Experts of a small language model.
Size: width 256, vocabulary 4096.
Experts: 128 experts in each of 10 layers, 64 SwiGLU neurons an expert, 8 picks a token, a sigmoid router.
Below are experts of layer 6 (counted from 0) of a mixture-of-experts language model. Rows are named router (the router's row for the expert), gate (a neuron's input weights, with its number), up (a neuron's input weights, with its number) and show model dimensions 64-127. Each number is 500 + 40 x the weight over its row's rms, rounded and kept within 0 to 999. Numbers have three digits each.
After each expert's rows: a language model's description of what the expert responds to; "gets" lists some tokens that make up at least twice as much of what it gets as of all text. This comes from a sample of Wikipedia text that the model never trained on. Tokens count by the router's weight.

# expert 41
router:473526560484535531496497460518488532469418445487548525513466490470462548546484568562487431558490561442479518451541559528474537523442552510507562503494477511488419480434457453548505487486458436
gate0:456502476473582567452460527458568535547502531517571511506474541507568473470474506553573431500456555526455462509522471498491489495443502515512486509490493496447536506515493597496474496513468512
up0:500537530466559462576545491466520498481461486431493477446522446499542468551535476499485530490443551451461487506543487490508593522492528430479495512484510448503529502562493564451519535490448494
gate1:483483475497489578494489491446449381496512494579438507540543519509520512496490549515465465487542443439479517452500470555501519510465494474443547503491461400590493451507504506492470516561525582
up1:440481503513514388531495545551531519529545484501525503470500398483470509519523490529534514497493500570501518542518521428472502450475542501470469566527531521522500521476519549540453447448504483
gate2:484520508509559524486516521532520504454520496536519478480497478477461497551408451530516492491473495522517529529497487445471594480412512476453546472458483582453463478509432504473545527489498469
up2:476470491452505478540533492483489499547531511487453526509491555520496529486535516394509532544500498532434545460474428478544434514628569467532503553495515481500538491553530471540502550560506499
gate3:494444460548479526588533543548527552547473437481553523529521546508473473520485512422548432500434480471521503551497550466519529502477463503454427518518457530503498475509496486505520512447472529
up3:483470447583494472606431528492501521521527460527513522465479530572529416505386479448584466482449494495531466508441565411470476478490493480491481483524477465499490541553469501462444493430504490
gate4:579428440503552488408460540557557524469559518470481455416517447514425523499514425487481507551503496515490539545411474496454507563492521531507398525532523463545451491555483542531457482459502483
up4:467582574443477461518489444436503452484530449506471485496562451485504488525472498486438505471564465516482514488498484450515470525483568488514530488466472472564504507494468509502484518468570558
gate5:481526501412520483447458545457536548500460548473492472481524438442483522513418575503491493543530514568506451553508510474466478545486595514489466497418497556483439470525538518509571465522474457
up5:509401545502535450476550560476495518492480506472546498485502514506529463510482424530483498529508464527455467478543492548562460459498463457466473440457496486514555448478533532456499511538524500
gate6:496515437442550488477453514497576548429498568556517439534553523525523533581502517535486482513485496461498597603474501472548504501427498471459556421546547508559498549512491499499418502390447531
up6:518563500484526511504445458543487499531488472536430577511445511482490522510508542426463541498519556538450491459527489444497436417570485470431425505507492519523494517502452547424504492617426512
gate7:486491481494482523464452475536473487544484491535501500534489516433515531572457496504523477503568504543494446509601426523491460489496456454547475442472520525547483496484465470446541485387427506
up7:541534559466513476517519544503466548439559464467519480490532509540513486503417508480468489579546536568506507513487523470531477398529510479489481514473481478517536414468443476455522505551540506
gate8:455473494522567502486438495494490481538496521503505483544501392490543408501514510525465488537509558427507528474472495516467484544569518521520507513500455438482453491469540484541454524446449458
up8:499538507512484499518465509435463405403613571548510475491567437539483490548605490573530513475425468465448481512451488474518494583560508554484478560560496490443539458512559544541487509412510513
gate9:483521379470553522476469556587506469451497493568551454495497477498545510528543499463541457479507544440462500487515448394525522491530555518504518518429464491539452465435467495501478473450512408
up9:492468524461524412490505509433534490476471502536513494506437464528509446456455527501487546485452524479501491528481509532493420522506457451476519478456546486437542497523523450557459467462530515
gate10:446538529482509481491556487501456551521466487487583499547502542446509443598450496501481541514530464455557545455557463478457445519490538488478463464531501579562563463473438518524518443502472480
up10:539455486508487463541455490527522446532493478585459473525500493503460475427536421472454480521550444534515584480516530456509479476496557389411405471567540528542448527514570538499517553477512500
It responds to: Initial c or C pieces opening a word, like C-ádiz, c-ard, C-reating, c. for circa, plus ac, oc, rec, sc pieces.
gets: " C", " c", "C", "c", "ic", "oc"

# expert 30
router:542531573496485523493466424471418516463422472453507485511473476459483551495478481472420482538530556504537533434559502476553508485452515552460508556533554479492537543481422456479496505514527514
gate0:567482504527468561550421477478492558453500479470434505523446528525491473513509505477421458524487478510502573482484461502519476417559537526495499435472569493451516532498439538427492508436456521
up0:540540430487523438531510544421471445504472454529498534511535562548509551561526533485547555467476484514507524504517512484522484483497470479486435543519509488502442495519522511532442554514419516
gate1:488420534469542529517466520395504519539563458519409462486500476488502559460467462489475474510459465521498514511488519553476479546596461528435560538516590534438518460538538606541496496522477504
up1:478508461549477498467620484529482510507513508508540524509517550511483470502502566477555515509463505505519452458456523480501551493503539466519502416501485530518463542466497486473472489533513406
gate2:530551527449486470532562482494496534432504507508535431512525529433570525484460533460475442446542474447446507453513506447477453534490549423528444433481575463432457469387461524453504501513517546
up2:469505559469438437503442472434499551464475485535529522519494542402491494510520547566472472497483440422550518498531481468547462513452534472567453484508494518404492454440499552433519484534429527
gate3:592463538427466514472505470480455525439433465521595507446504534452522494455482443494494499530499544427497535447489491485544522504451527490448413502507521431477525532512460544481495468571480504
up3:523471528482507518474496510525513512537453585528474518496501473495526521510447496528509532553495456552551492550454574445460495540529498446439442449503501491392522554493544496545433513495499514
gate4:555514448483494429478468519492571549488408442565497473535537522518519512507502552514533529469532503440433429533553469468469455542499548466478415499517527489523537525456491531464454494521442494
up4:462449494482491525575502474538489491475526529426442490463496532481509471529546471503446447508550494509502551480475495518438550517516506521470537480517512548453521497513385492560471567579473492
gate5:551548409491481431536442552498528491503472526482475458523518547538469443504521559527559571467550515513568538548517497537553515482499522514519447514478396495485503470487442433442564524541495540
up5:500437540455521456486488520514464474495512484608529493521563479507553511534474478543475502495411467514497467475499541515413450509522496433533593431525531538543526529516506516500510512476488462
gate6:467536553491488550526483507524458443491532422521491434523561453525519509491436569565457516504482447506515472492429438486495462557483558528385480420491448444578494490548503520475521537509422591
up6:465510467454521519472464518506466542538458563460491449545473489508521522455535424505426484459500474521487555508550498547528544511510419484477426479472501464509497522526557461494537516576511446
gate7:494567546501529461449509490485458523428468496424524499486502552442567575507444499495516466461466501499572479474508521496530446517475528587452521460515507438520538550535453477467528413612479508
up7:513485485479463560476521519461496488556477558506507510501505542570448506490599497518540493551519550488429582513496466498483592490595430496507521528474468533450523487485485477558485529430544528
gate8:546561496497462484495431521486573571548572586458537510496544521465557426511532513461528536518542513504365507428463515459563485500564516499507467489521537431515458550475502493556506558481541511
up8:462463558493459446530513570504490445437480497488484499484548467613421419553504525579463401473496514551572447500537471567467549495429488515440476510443548473525490502498509402475430555440381558
gate9:565477519492460503440477512448478550383494529430509498506482546469500539482502491538484469469530494436527515411461445491491528437515532562491463513498529557440595509479420573484477474510616445
up9:497501447542431464473583497435502439450504529463498487523476443518501528511537510523480470507491488492515439559491473508541444499498508506477458476529528464520544598445467548446511439461520522
gate10:522498439515531479512484556466538563545496454432494423465538530501500533534483456458528516496495509551482468465566546550538437488439504489481496483463502538502403487478486488467513492482453522
up10:441516555470467569450508444480454465511457529510538540533449412479534376481562525546506501526480535441518510487486455505525561490541466528561474513538492435475513515512505483472507467546494440
It responds to: Capital letters, chiefly S and B, beginning proper names or terms, e.g. Suisse, Sovereign, Sports, Sabha, Binomial.
gets: " S", " B", "S", " s", " A", " C"

# expert 24
router:478547517513447524433522450524429483495434441473486529510507481472457580555544491512520430559553577522548562480595472518532503520502475457531550548504526558518548553540423489509516555481468524
gate0:488505482457538431494499517511496505477516479450472592534557502558417516488482510402489484543525563486536520507482456491502509476501498489526478527550484508537493503478439570583577525483515560
up0:486509513537502528457585471469436495529496472497489425466497544471475497508452517537534527497527498548432495501541551532479442503478508468456453495435489475547554441544539476442502426550494463
gate1:561420523478510452541513510526527449522486492477468525536461464477540501542521492574486518473482495470539510468549518555412543525530491484540426498485518547462530483464517462522443552499527489
up1:514487542541488428495561469509457475466481457507489545512462441443494516485450451589469556588415457476399503486513526497529538481499465476475526514433508458449563523422479496513570559534505473
gate2:504479534447452463459443454563470404522474512524513557489513481529400503446495577468513529486480453474555592504548397497468451437543533555570466564450530453533441560524464536539517506526482496
up2:526491411574588531531522517430513530524477501461527459534526462466533511551462575492509526490542467520494533507434552465499548520444490500450574529443483513478521454490493436483483493469463474
gate3:553532492479559532551529537486524510543476452468542496535493497474617461542558492476453549463490401487555512546503508484492518487523553523488439457455564552489441516445530553510503475465424510
up3:457460493552454515488469516570462491481534520523490535488502449469437498476471513534506515485450538500499450461530585472508523540441497466538491502526519520537538504571407461508453510528468493
gate4:494480451492523486394475569415460532539532502523527460460480523523486503513453561515458488524426475521516511506419564505491499522584483558450507542567518514475441493549522557544499461452441456
up4:503573546484570514492519501544532484563486487480518481431548510502548486480387496544476489505515475472613464553484489538487490469493465448504476469558524560469531527512509450545570416515504545
gate5:501532486532474485460469555511507582526501514531522431502533483535454553535499501486558493500537577511467577507600415498468462451467464498416484500498435507499596588515438496438529459507536478
up5:488470495453442509414437547524481505500471431473483460509560486513489535552505469457550466496548590538456498502458474498516494474504480500508438530471447544576532531524494509494501492549541496
gate6:471505476450514517543528447497440478527561490435480525534516496473483526560521546456548430582570394510511554507487541506460529476517536484541485461531477539486488477429479476424481592523451506
up6:565510554475485517483505446501485481477454514444485456533533561449435504447474490527471511463447516493495469501548495513543476527535490515518487527454520550473519470454545533558499476504537487
gate7:506448445487489484459493507434487480577473536462468519583543445531492556530517537515533468502504556435505501537542543537531504485529532563531589547468454518532506526443525501474520526522523410
up7:492539557516496471587480487605542467399511475583535454443502534518501474509496532447468558539506519577498582495432455446505532521526512454540460508500538434505497514438500484534483467436522471
gate8:535492559440475591462549460466497472439503506436496500503517468507564509508548521420484469518452465454484492549475543558468495470467507466526536505451514440511509431462521467452522517431503530
up8:424442547490481421457537499476482444484532539492491430491481537527464530497458541467485579508527548539468516427528528521510433491507449458512568525479461551595528500537488479444436469512459526
gate9:472438512479482491485481540540450566468496449499471608450488563525535535469443491577529481524490453493496532448496466489545501529492463520537516502500486511588444516510566499534576496519541484
up9:504414563507546524454471552530531520425479489473425545512494477443555516465445451537562518502437445487505470490512463467534511560460448523525543481501526511503521494501509528489579481504504482
gate10:530515484501465561450503524475502437410469578558452536469570465428505476466503551531447508425474526514466537537505460467527443516543539487490460498524519484525501520493490500461536477486526473
up10:448525528519546498545467465576489537519473447430506409470481488523476499475541483507599505495508404490539439527473443480520548571541453576530544475484525540450538530462521503535456521542487506
It responds to: Capital B and other initial letters or accented pieces starting proper names, often in tables and lists, e.g. Bucharest, Betis, Pérez.
gets: " B", " 0", " Mar", "B", " 1", "é"

# expert 13
router:493517519488527504508558457491486527555421462481493447516507503482464470508509513533409481549497576544456554481539518520549494525491507430493524561500510516526469502498512445462472517569480463
gate0:489454536517502472473461445590497436542470546555479495490550445488517347495488481580505458534491502473461473511518534521464477515556519475415461486569530583526535467456506455451498488523458495
up0:473542470474509459515582558440474453433524500500504485534478501530494565519495523493445480522505469519549544539499487511454473471446504489487573424466474432481542457499516531545529489432553506
gate1:464507532550515519502460502428570531588468609504521542441510496491519433474514501505455584480530488494534525558543473540510482432546503506519454511475514601521455471458523460517476429512533505
up1:487541520582488430420543519498531501514583527488503551511497526468460455560422497507536433438511502545495461483396545495486478510484459507452583508487491522445564534496473505502478542458501496
gate2:525439533512462468557504471493492472468492545463502432488467517459556451570515481528492494446499405450385582488490479502535437510509486453478483550481518540487433526496523438494453493470476481
up2:471490484490420443581547507457543528530468560501476458502522493518451485566559494525512517515480478457389549539464499494554503470537530438513461522532531580475517588498533461459486470474506441
gate3:524474516549488474537558508474498535531502480486521450443494500554536531532479474552498530484552518491507462613463498491500462456507454484537457525526537496566531482517537486559502398430522482
up3:496502505530458427463580554477462506535468510474500434477517522577501482559552581489538518445562536477494466553421472490478565483528467531574456548545478487540519531534465494506494394477553515
gate4:547503483554518457408455519451496471419524462525492515533450488398532487489469510540454542443546530511485506479435473489526495512496530466469510527569530483495427442483530540539524475483583517
up4:435478554470464575510427488563470514484513485449516519458464556481519528548494534569499480473516471494536525462475516513486458476552525442500526447539521528498533570485472481518533554548424532
gate5:510413546537485484485511455512518516617547542557498517482534474486556470479486547550589569619497505475583467520452444508591522532494450479574469476509507434489466436502534501487482456546487476
up5:545532455460546534553527506463508490413414462492476493508473478521471516530568513500471483473559499557433491498553486488495460537500537565427515487499480541529519516501391423552536494477506520
gate6:506563454464463452539517434468534516451551524496514566432542435491415576536518535486452554484571495448479536521432450507471517499497489493550448509437498524474440487477482549492553446509524556
up6:497496473442447533468537484501515482472531527510499646513495437479494532500510533473397543552511499466464544554496457503481490454575511427529447522531532481486491517448476515490548513520602503
gate7:555478497547553453478548461556496579505512587558522501424518473463537451571529553524498455538440535473480480471490506469430525452527498480478492456564513558521512526484388515515468476497514522
up7:428492536536464543479445573512454397470568451495502577523474588532527549486471527489469494545515602509458473478489484462497487506457529531494526532445460483487572476424521501532501468437567538
gate8:493442511541518491544501536520573509546562503521549469493560448482511462532432491487538493487445515566496531518514562565520475499510488541436518477557527491532517423543488515533557531446535504
up8:552515521455478522572483495422612569446555537462525492515547556484519492471527579489509553488519481520501523507529515486513474484499517498576571505549509500490501459519559528477538496485557474
gate9:502415441459474481499453516463468500577533486522530570541567488415541483539501470441524496576526407549440477447418453532512548524576497471531456538532492479462434522482500462476484484481514524
up9:510471506525466527513476559441476610559533505416478507520571426445524470575544478456460471529507456504437460513501479526545524528572505474497528506465538496414444488480451490475514460457516514
gate10:513485492507523513561474415503493504545475530592576448513440564521524443553501428498489619470512455610504545490477464607577460498501438538471536459478484551538407494506525469496465511456489511
up10:527485503529561504490522432476511534542516505556495526511497532524536423560486423525540634461489425562504600529487445540548507498462487539469494481513484471537497480512451480473513468458524505
It responds to: Word-internal syllables like han, am, at, ak, ji inside Indian and other South Asian names in cast lists, election tables and awards lists.
gets: "h", "ar", "an", "i", "a", "at"

# expert 19
router:484528557512429509495508474534430559455481485452525430533475532467460560513549597532482533524577501541465536493524523513519483526509541482543543528464531449536470535492482509516475540519514460
gate0:562493516481479490509519499535529528496492527524467530549498540504496526527494520505628524477501509498508456546460490535502544498455494508507534395496537461451490474526500544465543505468443561
up0:500495515575428456537554479456459455503574446467553500489478494440456483472502471491501502507449527486493549546567587486467461445551551440587536497524573537552506498419457521528468530515599449
gate1:494481541481435515433544546499504483550432495486571526503442598460514498505538494471506544458555486437489510471483505488526523514388485493503515469436497485499515471516480498497487555545459550
up1:493544535455536500509533516557527584547529484462477494505545483461487487410477441559460471517493553448422526493517538538531461523459527486456491492510474539459450444546567470497521604495519514
gate2:510463497486494505456530471501502415459572520571454534521474496479450468475501472462563470446451494545510521589521435554542536463469516540504476546512474459583499491555526493479474522468568459
up2:442558441533505490532474517497474494431417524478458545468498516541569428503484554564426495488508539455554447431544434518527541524484458469515469458525539432540501558499470509501526564475500452
gate3:393536507544436446515424511557523509539578503474489467568404481512466472491547569506600508440460570496530491513466554544546473526491567503497563489478560434481484474466463433512472420472528486
up3:426498522491523415493541420535440524525495464545535543472458481536553456510435447531491504570518459465576514477532466494480514465466547460422502446567473536486523498509532556492514534502487600
gate4:526442473527439490527510455511485441515545454453511468450545518540483487470555552521435538497478476532583531503441504525522464495482476511446462464531568482539463483527398501460563445496479485
up4:494499477537518462490528468503525492515541516480452430499520481519453435490447487538491523553464515566554547451506510460554452489453464502456532453441484483566483502526404495477559495459558500
gate5:559490459574511510509482521592510515497523516447497462507533511515564485495481479476541487508537538548528464545455546535474543491466496567541533465400547414499505465535534488451525515491534480
up5:544478519449467470444438480476468461521498485470510557446496592487422492569454515465470500527466527415476519424504479459497476474445450448537511505621465501526532549501477496530461526505477527
gate6:464489496530482439478428403485452504545505535573481465486494471536442493490530528508575521538546575561566480524507474476478431484550487538519495553534451515510434520452523500468503517508552527
up6:514456531545492527509519521545557449526419538582517445562495464500503439523495465463539447512562472561524518476500500444470521552512505459468496522527493461537497556480494428527559537564474406
gate7:503539526543562480510546530465503510511529455527470547495447500478495486512490517435532543502558474506436520528485513431515463519475470463516424459472473568501472462468529486489532472565509511
up7:544512491484482450519533486524456448537465513451519473448485433505486494510488503549451486485480526443516477477506509536488486486537469559433522557449499434465436445434434498544515500457480506
gate8:490513436457522434542516551453524540404498519454489400533509451509486491459551546520526560538472469500495487536525431535489484493486611497523506534516448582517537431464511565422523432487568526
up8:502508619462574489556433510458538498584532515590473521519518523443459434508518454507485474465507493503480460523541532575419552445537518521491456468489483517554471442546536534441504447533626525
gate9:500482469553567503531473475452525562513501453556446481512534482543503525470435573451476521441521522490486499484458464475501409469503604493506493521418505551552420489480550536536497553486549518
up9:487524472447562414471513557481487494499562508495512476472503503466556498533492482531494498535525525565483496547479521478469510501440473413490481493500518491366507495518542568601574499540526463
gate10:492501548481512572512452504500538534558485499553453481404540558489525465448522449473483571450455511450514490523568476515520535465549506532531468507537464575459420485485503539535516523575491457
up10:529422633476468564498506506488474484491553493575499486464510513489518426476487451411469596461531405482559503537481506557481538489533465524580458509510481477549495468462502525506477511494496434
It responds to: Word-final pieces such as a, as, us, ia, ra ending foreign names, Romance-language titles and Latin taxon names, e.g. Coleopter-a, Tem-as.
gets: "a", "as", "o", "us", "s", "ra"

# expert 6
router:533565545523506534568526501529431461542510519528554533523419460445381585510523560459496521498445554515485553507539532497507468561548547535510561512523587521545485491548447445513499528546542537
gate0:571549506513549505572535478479528513584499520560559536460534531426489375498605532542446571568522543570503523529499462463522555456500529542415416505425509518577522475565535575484518444447558476
up0:511552520492525548537540521494518477612489560411502446532470477522509491506480536519429579487561563505508447566435530445569472547511538503514515425433535521487522427455505523467506474471476475
gate1:513478505488511463496471514521456499454533524464543454539476478496419552531485528554567538446498475465523542509536516545451533544515523553412513552488513577552527557495537556537539490430493491
up1:566513488473468517520458480484483535493530485478428493558479494558414565514493561530571568497516448502568508571500451489438590468503560532461507510541454536485552545551532546520489488478506510
gate2:580482488524487573485509517501513462668503496532486521536476501555497523555556484512541559451474473548501490453468445550486481539465514539530517477566516423458447455504516421442494379596510426
up2:509553418486529468515450451503485523445452498551596527477470503493599471509536497488492416544523554474429456550511482419512564473540492468467537484469504491471512521478500554504507552490493443
gate3:530519500481523451459507416542500500571470496442447585499505559464572543482452532485468497494443415563504480494448491463493480477497559471568432469465494462554482535503458541538482475502535418
up3:472509464538507560416534504509515509449494465577522462436493494487456569509526533506480488498550586482483526507510459583500518576550481514501384427486503470523544584505520510488449446484519467
gate4:551463453454521493478454591515617506501464476495472495524530487498497508506544557525535500505501456481514430551481496517487441568487542514507472435497515523500487572473493461490464552450428490
up4:575564552552587542478525516479387480403491474484542477520521467510460463511376475538533461470512465513520493505528506508414509513567503498440461500472544520521460515502548516541586489457581508
gate5:522531487448462480526432477578521422479536489544574451483505523501460464487522524498586514480499548506431475477491458484547550472548595528465545459508446512570411505584520498484473456481504476
up5:483582453429499526539484452486471442481470555523500456443433488513485484531498518503495526510516510392535500481504512440483554518434451463431446481479481497443542550478511501480493437489483554
gate6:568484502493543440445473505472509443461528563474478526528487446486529556491497504450489510493546514540485527483509505528505379454455509472502470484502492501489534512475439549462535392566492555
up6:524509423418461467566517506532500502518494523498576425503477603498505519488464501560504548373526510516490440486470540510573534510476480525451466495442458454532456561465559455573441507452489476
gate7:509514516508494483498440482522503409485538478466558559524514450506483476518475525435458486493606520612500511573479452478537469470550499470599457459492552470475462529479441485515484542524546492
up7:523500452458483549479426569497477464546532572527445489526534542504466529543506453484475465494473548434545532472495502449493535518405614485440467563633540454499560492509490538497484578513509527
gate8:466422455542471548415475479504478546522593476509485468433438546510534523584473477540529497428422453476488438509531450549533435527439515563484510469513441542489438441561528479505486461532495539
up8:524452538457532526537536468481536525539530454543478465451538481463534430494464439526440471431614502492461485533486524530482559449471559492538493508548537493490409449484502442530566522499475499
gate9:570535542508467546562568487529510499545509489451538512479466530477562518483480496499433493501482521490425508511476532465455479490449507516557545430492596534496509558518466472477494466504606453
up9:439485423483558433560499485475512492469443472523541561516502550471498489491447506500532505559476468520557517505537536522481505541533497468486531570488489501581407460545525532499524509529449485
gate10:513386498460553558483528513484530509533446545480529525482477508505533416429480510522493561493521514481509436568461531469415526408519470522472502454444514503447480490481497485502465521469471533
up10:526454470467589557533530550443507443492436488487472481567490436453530489533524426533518506517496501473475501541455465466486503509503459534567571476520560479462551549442498553498493498510437582
It responds to: Word-initial pieces like cons, res, ex, ass, sup beginning longer words (conservation, consul, research), plus the pronoun I.
gets: " res", " I", " cons", " Res", " ex", "es"

# expert 14
router:527476545486542446531521449477454456460473472496526537522464447495441532434569476508484457573500525522440545462553496518496572528539475504489537567513520495515451512520455493536495486569483492
gate0:487551472417481480571495483492477559456521482490494523401549502494544504493516535465555533511533546551582504479483510516498507515453542563451494527527510533493470468484472546578541546482520580
up0:452543506485463470519490474493490467551535514462488484521429517519434534491489468480452458392539451447491476506476504481482428440505452465516519472515510494464436491509497496502551470455443455
gate1:526481488518505507531500470472489530557459477513537503487474546482593462499543504484481498462488497529553493505506499484501546564461492442506441492481442532520515415582540533420518421507469436
up1:477497478482496525423585478503494439465538527543475501460464443502450522501453521474472521594484554421462577499545493460478435375570471544508553476509490474509474547538463542508515549520517602
gate2:490477550546466470508589497482509523482565588484531524523493521460545492492593501557503474478528456453498452503437531525539614493505499492568557483496540566470500445539471482458579534520435498
up2:470548514465438510535467449487465584532472393578488483522450520493507484500412524512527462487509505576497494487567526498499489482449546464503476450471452475482442490380511564564492443495479438
gate3:492466552462504507511523465499514545508517477477489562518459572535524479559481500482462528471415458563555415474515564470494499534487472580459448523493469560490461449468454563484440507600534504
up3:492553461559497540497494552554493522508481552443505428460528480456498532453512524448579484461518519464455544514501522468530479463505528390520537452478483450466541499466492446497545497456537575
gate4:574530544460538476447473499468498544503523466493522568513557504482493549477457508524462476507434519553531529596493513530416505443534470577486482492512548465444457521498468557537580522448460480
up4:451572500540471477504506543463487528467479480449498458510461487451503445545552520531488509497529450459455551437459534462546531539463534442499526532486477511531502482467522474486432468589553508
gate5:555470446527574492550538469424543550465452465461510496474496518486463481438448457511527502520547539450429478452568543483447501472457490521518466524588485487564515504401463474478473487489552428
up5:442518456506483539478488539531432557516551534532455467547513518554553589559531506537561454502531516507508604573523511481509434521473540466446507516528488468536577519542436475460478551522498572
gate6:533535483465554560476565536497518549502517537441585537492530542490499499531510496451557523433567513476522488525562509570435504432460507554580522464541494473455471494482480457435510480454478566
up6:474544496502541568560515539487523557493488469496529598506521586525507512525522435435557598464573427469551588486507515559443457464520532571517465508503448481547470518517508465462496527491489514
gate7:443469464542492415416518522498536541478517524540471512505493507503503506549545501473498562521449499534518511513554452492527489522460527496450547463505477555583552551463503563487477562536507549
up7:489503471513471421392504421480534552509484490504452489572495517472533536562526445487516563533508523518474521474543477509544514493506514519509538520467486539499536501475510491458418538533470514
gate8:547435466523526468565483452482470525474510509469431497488515451520523559467533476536528551588537440558426517530494429490423503522530531541523573501537482575474454448432489484563438481522422552
up8:479542575466485544487555552565522558455483514463542482530489532430598459514522484483499440497504555487549445487526609482511567533471470501544425524483547493525528546600511466455549536494595462
gate9:467545452503564545481569480509542485512481467540533550426497514485557492529498470508557464464436479514471516512497419500439484518506512468478489480407536463442478540542478472517483497531530458
up9:454449477425503561567542520465521524481472530489495504446433524501574512515491420488550511474442525435515457479538475525434474535546488539527540471505505459399460551445454484436424510558505486
gate10:513525559460552454543484513528527506464527495530512497424441459522436492516533454554540545492532502542504494532525494585526529487456514548509469501508456587515523441499546521493520484419496591
up10:554501460513517578463504558508574450526499493494469523497581543472493514466455506520589487517423471468489549492466434424473479527512502493433582513489521431493505497500496511505556516496514509
It responds to: Noun-ending pieces completing a word, especially plurals and abstract suffixes like -ations, -ities, -ments, plus common nouns people, time, life.
gets: "s", "es", "ers", "ions", "ies", "ations"

# expert 63
router:527506535535525537478548471474453459465535423515490490487496531427493551512503455453460456559480564525478544438506481508442476505425494559482553591543545485462503495574457442436481518545536473
gate0:446513455508519577491514436492486492464473522419459502510585463551510586444519499460484461561535474551565524484472536513489518423502457562501501492495574519520491520455539485510507558508459462
up0:478473489488521518510520482521487574542488506482471453461544462548512514476472531422537515479541471506508501473499542432497445429528467507480485474452506492544479548506527541499468534491532523
gate1:519423514482494489429525502549530466483526439483533475533531564474508547443503465479520552532494489489541580399534533527479485483470441524528546463462535482488453523535479514506467554442480439
up1:480463549498447588489550499520457511508552455516489470522473500484509479455538488522465471469516488469508459500504575541459517468492440518452497443420411478435474520558545479513454619513514558
gate2:498494561523508542424506487487510525518452462504464505516440499542520527474480433460526552540480461479539513548484510510444466502518439525522494514461530490582476452508495488567565523491513475
up2:559570500520504538579595523533494575473503445530512454560544463474502426448500513550511457519506486513441551476519501433466457546585522568544519480490472457515519588514478476512488507561491487
gate3:520523500519520434529537466450492538459567537522455473455575536529506425538528431523555532469485498485483535500519481587503467510524564554483451541565447521416478511446554473500482453456506429
up3:513495561528483451473459511447467531463423496466494522502437497484569447537547466532556469438522521552498451425473466551515500556510501537509576540509480523460508513498504470461461545462504466
gate4:479531531481532478552454477486467560569480563551528483502514448454456474487545512463531481477474460528495502520513531477442447527554522488487507482538441502486475476410571493436502430601484457
up4:467432529525526458469494464518552471337500505399460487477540524498495585466458529527475511467489554473472505489462461472485476495486482440517499521473545509476521516526464526450509472535516521
gate5:539468527510514479475530489493562505486505502493464546599498563446507499492455487456489510493461485497585499527493404527525451498453569510445529481521530476488493520502506542434509437478591560
up5:535518457543472502471488471491493502505539532507464474507516517482505476473437564492477506536525515464464415554588556470476459539542425485468557503530488532461527497528518578486497467428537495
gate6:540505470488563560446429551490464487477531488502514529476462448464549510532467525491480554475515536472511487489413482543486525525504493454515476589561542576484473479551506529471530499412511466
up6:513501538533478439576478437522545485497489506489521504460576523503541521530468498543517466541473490482465459390499475414586495527436442506492496463474420462530512480498498431505454531516521489
gate7:495520491507489523529530471547533504474589512492495437515421504498518515444493510507538481529514411531501508424485511550574513432509519512464500458512531488503513422461587555516540507528477562
up7:510474528439471505481481541457512544470492525449489541510438510521567498461491521508518546499504481486440519435502491567485536464490500529464527455477546510430437476495497487489504490571468469
gate8:597511503565508522561467473603539512497406547557446496560458531551521470468511466392491502510530513541530545517502551495460527494466494426501494499540452416496479508486462508562525469497534485
up8:490515499438498557444529506471519533496508494482497442498543535549519540527483542627452492483479543480478473533618543560499468532550504508532523474497501510526551472481556548525424517478504556
gate9:479485440572470489455482590524471474506375450435454542532514476501464442449524508507526493509446504458542535551456510509436464507470474473524529452419522522528497516556508536486540509477480551
up9:482457494508472422546558500500512549545409517421435539496460477539491542491536474509571513494493514498484442512504493553485545498440408507541478525469542445519428487488462532510521537443517382
gate10:480433495422507506443426455497459495529526487483464459463548488463481548449440416455538501484528555526527495493544449535476511479513444452561445485539494505474483555526508457495561493495568469
up10:487452473538518506449520480500514522605480572539528566430478482468469479545489452542505524516489526450475523524543520572502545521531474520496508494513482538515542460535551530540448449488418515
It responds to: Direction words South, North, West, East, Central in place names, plus School, Park, District and short pieces like am, ak.
gets: "am", "im", "ak", " South", " North", "ag"